From a checkpoint of a small mixture-of-experts model trained on Wikipedia: vocabulary 7821, 372M tokens.
Below are experts of layer 4 (counted from 0) of a mixture-of-experts language model. Rows are named router (the router's row for the expert), up (a neuron's input weights, with its number) and show model dimensions 0-127. Each number is 128 + 24 x the weight over its row's rms, rounded and kept within 0 to 255. Numbers have three digits each.
After each expert's rows: "comes after" lists some tokens at least twice as common just before its tokens as in all text. This comes from a sample of Wikipedia text that the model never trained on. Tokens count by the router's weight.

# expert 24
router:124106087116154154117130073129144125146140114124116090171065118144122112129117132144080154162138138158128100163141150122110089127127125112137141109166139080113167131075138089120116153109102132100072137100100103109144101133139125116099120157132118136142156153095094129110095112127148081153133141124093125147163109133116121091114115117167110118130121132094070114121117132125115165156166
up0:141146117134139160126129132118127135133097109128177148062120153121137126108141131122113102133122152126118128123155108107122148130167115093168157159153139096159149143167099181136126128162124087136113135110144113103124134128110200127104112098137121151128140166124087192157141117153162129134128132146145130126148162104153146096122091133124157147123107146174129160127060118109110072150123
up1:137080113150125115098112094087174147176107070134132097113091164114121168138145118117132098128132149147135108145096109150153165155152133142087133124128135163164130102108157113109093140103147134153107129136106084092064124131117149172125084096149129138153129115102149146108143120107171100121146096088110113104136116101115096126128117148111104137143146119111127118117116132133078135128080
up2:156084147140052115158100163156127133141104124118107123099127148142136144121137131156138116141111080124097114193129141144140120104194138119078143157110097109142123074145114117088121118130107173141130104111130160103134125145121143124096141102113169141102109114127135111149158070135131117148102131105128149120116122137093110116128136120115140122120103134156128120170194116134165091131101
comes after: "–", "0", "\n", " / (", "2", "| Total"

# expert 21
router:140080158148126125126156132113143101125099087143105117167123156160145137149161116160121119107150098091139109150093135150138084105114153108145127144105105150141154145086142136102129117116095135116115132113085134117151131186111146155112142133115110145084158171104142118125134152138129108128089142137131133159086098116153088135126125127102143123131074150120077110085175127191135142129169
up0:147140079113119133134129108127146113120059117150125081084115119147072108135119158096140133174133117121165114170085108129119122086150130165107134191125142089109116108105122107140122120141157106139149137124127150110103131110120143116155176136121127100140114074112157124112121136140124110119127125129148099136134112053123157159115112103152092131117123110167142160159127153166158128099131
up1:102116095122078127174135160147142134118117105167132111087119110133138145138135157131143136122128135137132076109160122083115164096141117155112122094118127088124111147104065126146125103142149088132145123147143133138099147111086105092128148155126145119138165159171160120164103160075117150177090108110193126116113124110139157115130109105136155142123134147135130131143099151140121073108132
up2:143121111109113115206148125111091126117126080105175108118129145099098124128142121143138122113171145167079135124131171115108162123118136161145108129132136156115153096112121087099124133142121108150144100154113123156070136110150093124126134137183137123154117135089125180127169138132139152121114152150132107126155097105173133124085116127146129127095139104107119081155103142126115085090116
comes after: "\n\n", "\n", " =", ")", "| Year", ";"

# expert 10
router:133134138133133087108129103113145086118090157114130146135108154139141167133135153116113153137157085138142110156125136140120162111136156118065115113099095105121109115130108139102116150143122166135125165097136126109133149096154151164093160116080133163130139099116166106154114158121113178082130085113103154161085104109113131120112146109119129151106126101099091124148163111179120085165104
up0:101094127110120098154119137106127113125108157125146115102152106134166159121124167130140112096155106180173145143152146142133153102164098154085126121161144128085164168115101113170143121110135138135161138100100144118161157106153152122143140051121120106137143092108133119149122129149105141104110114077112141139176098095079120164131123108119125131093127104095130129144145109151117089142113
up1:111115112142142111142099089121109134122111131169157150126133146106088155119141115078141124163129111146124129157070169113116112149130154133106113114102157089131115153175136167101125135134159127107172146152153118141081117128113159131144148116117140134153116122173170124097116136111101121105131129136117121145143091116140078133141118113101047111127148147122131180108133108112084080113168
up2:123101159137096146121110114149135134122172157131132164175196123114151175088069110132118139101131137174119101132105147140092103161119115127150135119137145129155134146074148129114137073123112133082135126186112124152111141151145145109109127088120124132119105179115163125082139151129110122149124132112126122139106124124121100106157107106083143133152093124118124116114133107125103072127165
comes after: " |", ")", ".", " |  |", " |  |  |", "% |"

# expert 99
router:164119119114166163119114118132127144122180085160114171112087123118122116111137122152140101135093092143167107150141169169143117142130119099115145131120122166161143159099175139077122163148154120127128126167136133120129138108159135149094126146113127128155121135104128137132112181158118131128133099098105129140080107101097144165111171138071137117173128122133088133140115089151118155165157
up0:126121125146130123110110122112141153147142094141157146113138086097124180114111144114115169162104158113155095059101099119123133137134170168114154105142151121145138124051137100122117091098134135109107130142173161108141152125062122128129129088094105148137145107107145151097104138144168110130097126176096127128113145109136136165079119124117112119110146116126146128110100158140098129108121
up1:080109111127102095151139159153171150129121107152134079126110126186123137116103109127150128127149154098105136160130101148118130127079115181126127141111127102149102095141109143175151078108126088121142151126141114129100127101133134116168157166140151130124085127149096138122110133131105128100121120181168121099144115101136075138100111093110072131152101125123130138165092148158123147123138
up2:150126155118126128143107146120133152121132079136165118119139119092145173136128118139172188153116148123147144140082134138139113111153163166180129134107146078134136162117141141102112044113106133151121140114126130141115168113085122150111112142125128121147080129119118116114161122099131099137133134158156125130139163115106121153128100087154163102159121126153122085110131085126184131091114
comes after: "1", ", ", " (born ", "- Born:", "2", "6"

# expert 37
router:157086163158120147135121133106129134148144099120126110095063114105111157145156159092162140142109130151150090177086143138155099117123118158153120172174122118124162155096139144102175121114130146117119132153173155121117135084154160123088103134101107127151126118119143101126129167125109140103112170122108156128121153104106151112113113149118139161154135086108094143134158090137136093103105
up0:193132121154128129153141132084147099110114118144129118121091136156163146125125082130126153137140121131131107168129143130134070103137119112132148132100090133112130115136151116142096146163130150163124103096161094134137130146164117145097107114146158148110098145129109165120104140146084133113118138182125129144155108120133095172137099126099159133188065120086108168109139169130105119166138
up1:135142122107120157172132110109105112143117163090141150155162089128111122133106092093093115133133127119118168111150163088119132132115139107133155060134139132093119067138129122145123138122128106149132112149126139176108130121125149118115149150189117141129125121122122116139136121097127127149114118176111131110172108138173098102156142069085091112088113131166121122062103149142160135125130
up2:078126103114176133129146104158140163158145140142129138136102075150119111120131082150124159072146159117085100111130134129136124178142161118162093149095102112123133123119151130111126130132095141099163132097125081143163104120081099121123133101146116113127102076147125129114138134146126102168102103146147156109091144146149123106114121118197153128132086133149149103111150125127171147122139
comes after: "1", "6", ".", "7", "8", ","

# expert 106
router:133146107121138134114130144095128113143135090144158077121094094133113126124154152132109100129145093138121135159135147145115081103097186134159165179155149102100110096126170141137117088168136079167120146112079106115114153089122144130108148147168113104143151147083126120140116152116152108120079112178172136122124100119098139132128116135111106140129122130115080141118104107110117118113169
up0:150097148123122139155109130180136109152128137133105158178136114121150183109087109095121171124144112115145115113131179151136120158145176155112134106138154090110092135148136157085115126142111127146107107103113116153141136140124146128111083103179098152138135094166129112095135104102156136174115105128148159112121154124108149123107105115139132118156060134135117102080102112123142095091126
up1:122122143123131125120188144129087117126170089118144139138119160120180154115105109134119158126136170115122102136104155156145161148134168133100145122122131135118105128126088167179121157096156146166107142130141126139145142146157175090143102131086108114110153111112112107154106123176116133141136112133129084186101112116114126159120159117110138171146079152126131111119162184150116143126161
up2:102145133111150095111068155169147141113123131116157168141178122113133069091110138091118108068150159083116130101118136136108103156127127093117119147132106111143136127156121094145116145123135125111141113170137177143138129147117132108123111119126141114101135164104101084121132146094157092125130161140127115144148137142110141104087139131119143130114126170128144122114161118084070197134115
comes after: " P", "1", "3", "P", "2", "p"

# expert 119
router:142134109118133101141124089100107096123121124117129117111127131126099124125154132111111156111125127101127128155098118163154113159089137168182110139145173091108186137130167137110105113094101155107128086112136092076188173147130133103089100127103100153139107137147105141176115107142083161115093120158107107155157123115103106101129137151142140110103092138126139135122155087153101122143133
up0:087134106150128103141175128127172117160112148111126149130150161130145138103115144177118129167149152164089130175094097126123108150105129118120137159097152107107148121089084178106147118121110110143102140122153099132143138155116127178163180178131156125136143095128143091164141094143131142118138127125117139117143134150120163153124141146073115139125104160126122129173095174152114157136133
up1:130154116135117119108134115175118132090141128139134139174112128113127139140173143072135089083124143063154134142142147101121121135130094121087120180089161104084118141121124113107102127134082159134145146131080176152099126100146155159105110142101152142102124144122156099083147138158145132140141157133177107149162147134108113112126148137125092132115115112109134101122151139151118138162083
up2:160118123151118151114123126137144139120123085086147146154129119158164163111155109092147117151143142147126097149144113159154143124181116150113177113094104163126087100132135115137096095147090134125134128152113101151117132132174102142126117146121156140093103131086146174096080169139126129151153118148114136142112096177085094124174160145109128137154131134076097169130102143120133112118125
comes after: " |", "|", ",", " U.", " in", ":"

# expert 77
router:121129092150094103149124118109105160123134099113125116152105124150131156145105133143151166128140102118149132141123149168135132108088125119072161111166109111134142159154080161135124117123156119155126118146114136107135103077097185140117136156114144091123125157112137142144094104155097122141140109151137131101122113114156149106149190166110117141073095129092081165114172110146169137105109
up0:117106108138138114073104146086160149140115126164181166099137112113147131099117106151131135158095133144098117122124145196125126136111146087114143124144139132126135109106160180120116136164150132161090147170171136120104122143114135119125123142100147140085196112132146105107135082096149134106137102121103124105131113089112110141167138165127104096171115111132119140147104148090103123138099
up1:147071134139131174149128160082109156132140121160137098124083130150135096132116106118161161168097098115133128140071109107105132151143152088132104124096107144164139125110129117067110097166103114102156130159150151162122140149125150159159157128125132145091109108161163176134118122132100159155114109126135123134086153126108144147138154131125151154127139123132140117145193143163122109103130
up2:152140075095205128095169154124128133100129151138137153142175109124118098147148164093148128125110099119143144111114100111151129124133140154111102132129118126141115141145129159149140097065121146102160081127148143085122119106130114112131134121138116140134102095128136145098109153107143115099131170113158134096105146122154123120114140160063155144086165118188105151134146165125133150113115
comes after: "\n", ".", ")", " L", "999", "002"

# expert 43
router:111143082125171139089155125101136164139136090115105133127067108165108132148154105127087151151152154143117130128124114176141111135098141131138136113109152060116145142119156109137143105135136129153066123119150113139140135124131124107119090140173143152111151133151116143169160106097142133135094130137157166098172142150155125124138098110142156142109143079068124160119149109112132137086121
up0:101154159145108167147119101116101110135134146124114139113169133108135143123112151119096148125141119117135116139135085134106121100122143114091136128129134156193134088109118118142136162099146104148146119121055133092153127128087134125086171138149162130104101153090146133150142129109130077113103099136148086066146134169152186168139116138100124146165137152143147129129127101126100157137113
up1:129114110140113102140104159151128153163102135137144103109128144118107130110110182143149149102147144128100126152130135121089126120086159131101064129150111129110132140143105139103157092150075100107115134147128144161126139068111119117161140142161107133165135160135172136137122078117116097157121118152111115135123116104192129115120098108119120138138171157159064139139165092143107115092134
up2:145113143139098151148169115098170128167121127093152108109109148115162166106082105108124142095118138107155130154122146128124103116130137155167130125120174131107107118101164164087082156127150163076111114094145144140158148100124106111107156118156111150173170080120142107121138145119072125106143132142101121147128135146137114121067159117117116124121102106147136106124148171133085127143135
comes after: ".", "\n", "|  |", "| ", " | ", "–"

# expert 48
router:141122088154167129106112094096201118123117106172125110103130111166139125133115142157117125153133112153139139135110114197144099147120147110087124133133134144127127148096155120083152107104126145145113122151100119136128142095162143116126070146134127149110132126099121090126109180103127127108091112169130136097136132094170122162107178090121139123127093145138164150104104080121111139107157
up0:090102102130156098145176067120113175130137133118091130118177129116092106127165134132136161106109110133119124122148160132088133129120149151086154107112115111137147178135193081142126112136161147126093152124082123138156143115096143141123124107133137168128140160147166134122113107130110152130105106134176088116148100155138128152143119178152141092118124121127150131154148139118112107138076
up1:139126124079151166139157134145103147134136101102131114136100127088104127128135120138138110120142117144139114126161141156107111110174141079122143133155123112108137138129140144135118084145122126098159144121077122096157136177088095103090138100145135124175095085164156161157118127132144117108122098112121060136067105128130141134132080158107114153170134132144133135140118110092128129141189
up2:132151126108136123116170164135141109105155124131102065160123136128138119135126111108159150168125168138129124119148082129121137113148137116109076124104132143125112105162150118187138129165117155124161165140098098119098143140147103107112115132136150090153144115123090103193173106106104098111118124143154151158089140127088084116101117129155073144109124107178110143153110124143149145129106
comes after: "-", "\n", "\n\n", "- D", "- Years: Team /", "- C"

# expert 71
router:116108131123144142167106152108138148121081140093098150129151079119131115108135117108142089133087106139119161115140130146123118134114093134151116089111135121091094099139165089134097106139180104103120093151112138121103139160137140112120159102131098107151131130163121106134173086140101116115122102142079134151156089112119124175167107124132154092113122152155137173091093094105155110141089
up0:117118136101107143121125172171139121137083117154102139131136135111144100102144096172112110138113147149096166162182196097083153116128137136125134150122094120141110136151132112130136131122132141076130133143114117138154091142112122099143077125122131116152119126122130116112127093124110121172096177088112129143133095151113128135109127146128094093160118080111066077129139146108091134153104
up1:146145134148149093099123181124086097106114120121177110127115178063153095147093117181131148185119121147144140099118134163113143092085125120155144129125118132109125141161130114139136103158153113184140142136064092092141147130157119129131127116151145135130137156137132126115119105117139128129122114158145118127124139119152101106091126099124151103147100150154080089111154131104159106132167
up2:134073100130140156139128123129058149136162131130129125161119175153150110121094122138099148160163108127107123157138104130132120139161148122138146132106144150156141112123101110168136091149108129096140106119174119151127135124130097171095130063133153094137119127130082092110122120101132133139146132118145075151062118116129140123135125167122127105172095118103104165085129125118178121134139
comes after: " M", " N", "m", "am", " | M", " m"

# expert 28
router:112168125136129091136128135111118112124097081150156107110100145104116109159120059133128125150111069160129154126127136154116120096110188114142161149114127089161131118102125120095157146116158122116123136146078090119107138137163163142113151113117133118119152150109102120155113149087138130140115117135141135123128084082169117168138153123084109170105089149108090147089114100147123146131108
up0:109117090079120184155144139138155144163138149105137093159110146152160126119126132136089102089127131167124109162162113100065140149148145122096115092164135139124133128141148106131133148115138120093113071114152122113136131124106116134095117096120096121179142086118116168113120119128132092140163112092137128166096119120081136148161152107164145137127153148133124114156149140127135150169081
up1:153131105139165121119117132108147142133151078130104153097118117174165149114127142126141131140125137082106100110133130120105127187074105134115168160124141166108103125141094170127133149171127097167104094139163128156096092126123110101132113125081127149159153143147150109124130108109114132118188127160181139094123150112093124117096162155123139167112174140128132140132138144103111114110105
up2:129126080111119121124151131098165127126128119101060099116115127114133122145154132106163169084145151161133088127131119126155106162130115117169152139130120154133157092113103093134131132167112153119129127129104127113152127103141165124109113100155121182125127184118127202093145114123115107189097110127123143138134129150134076081138149157109129149142122129154129151131156104107143083138148
comes after: "==", ".", "\n\n", " ==", "°", "==="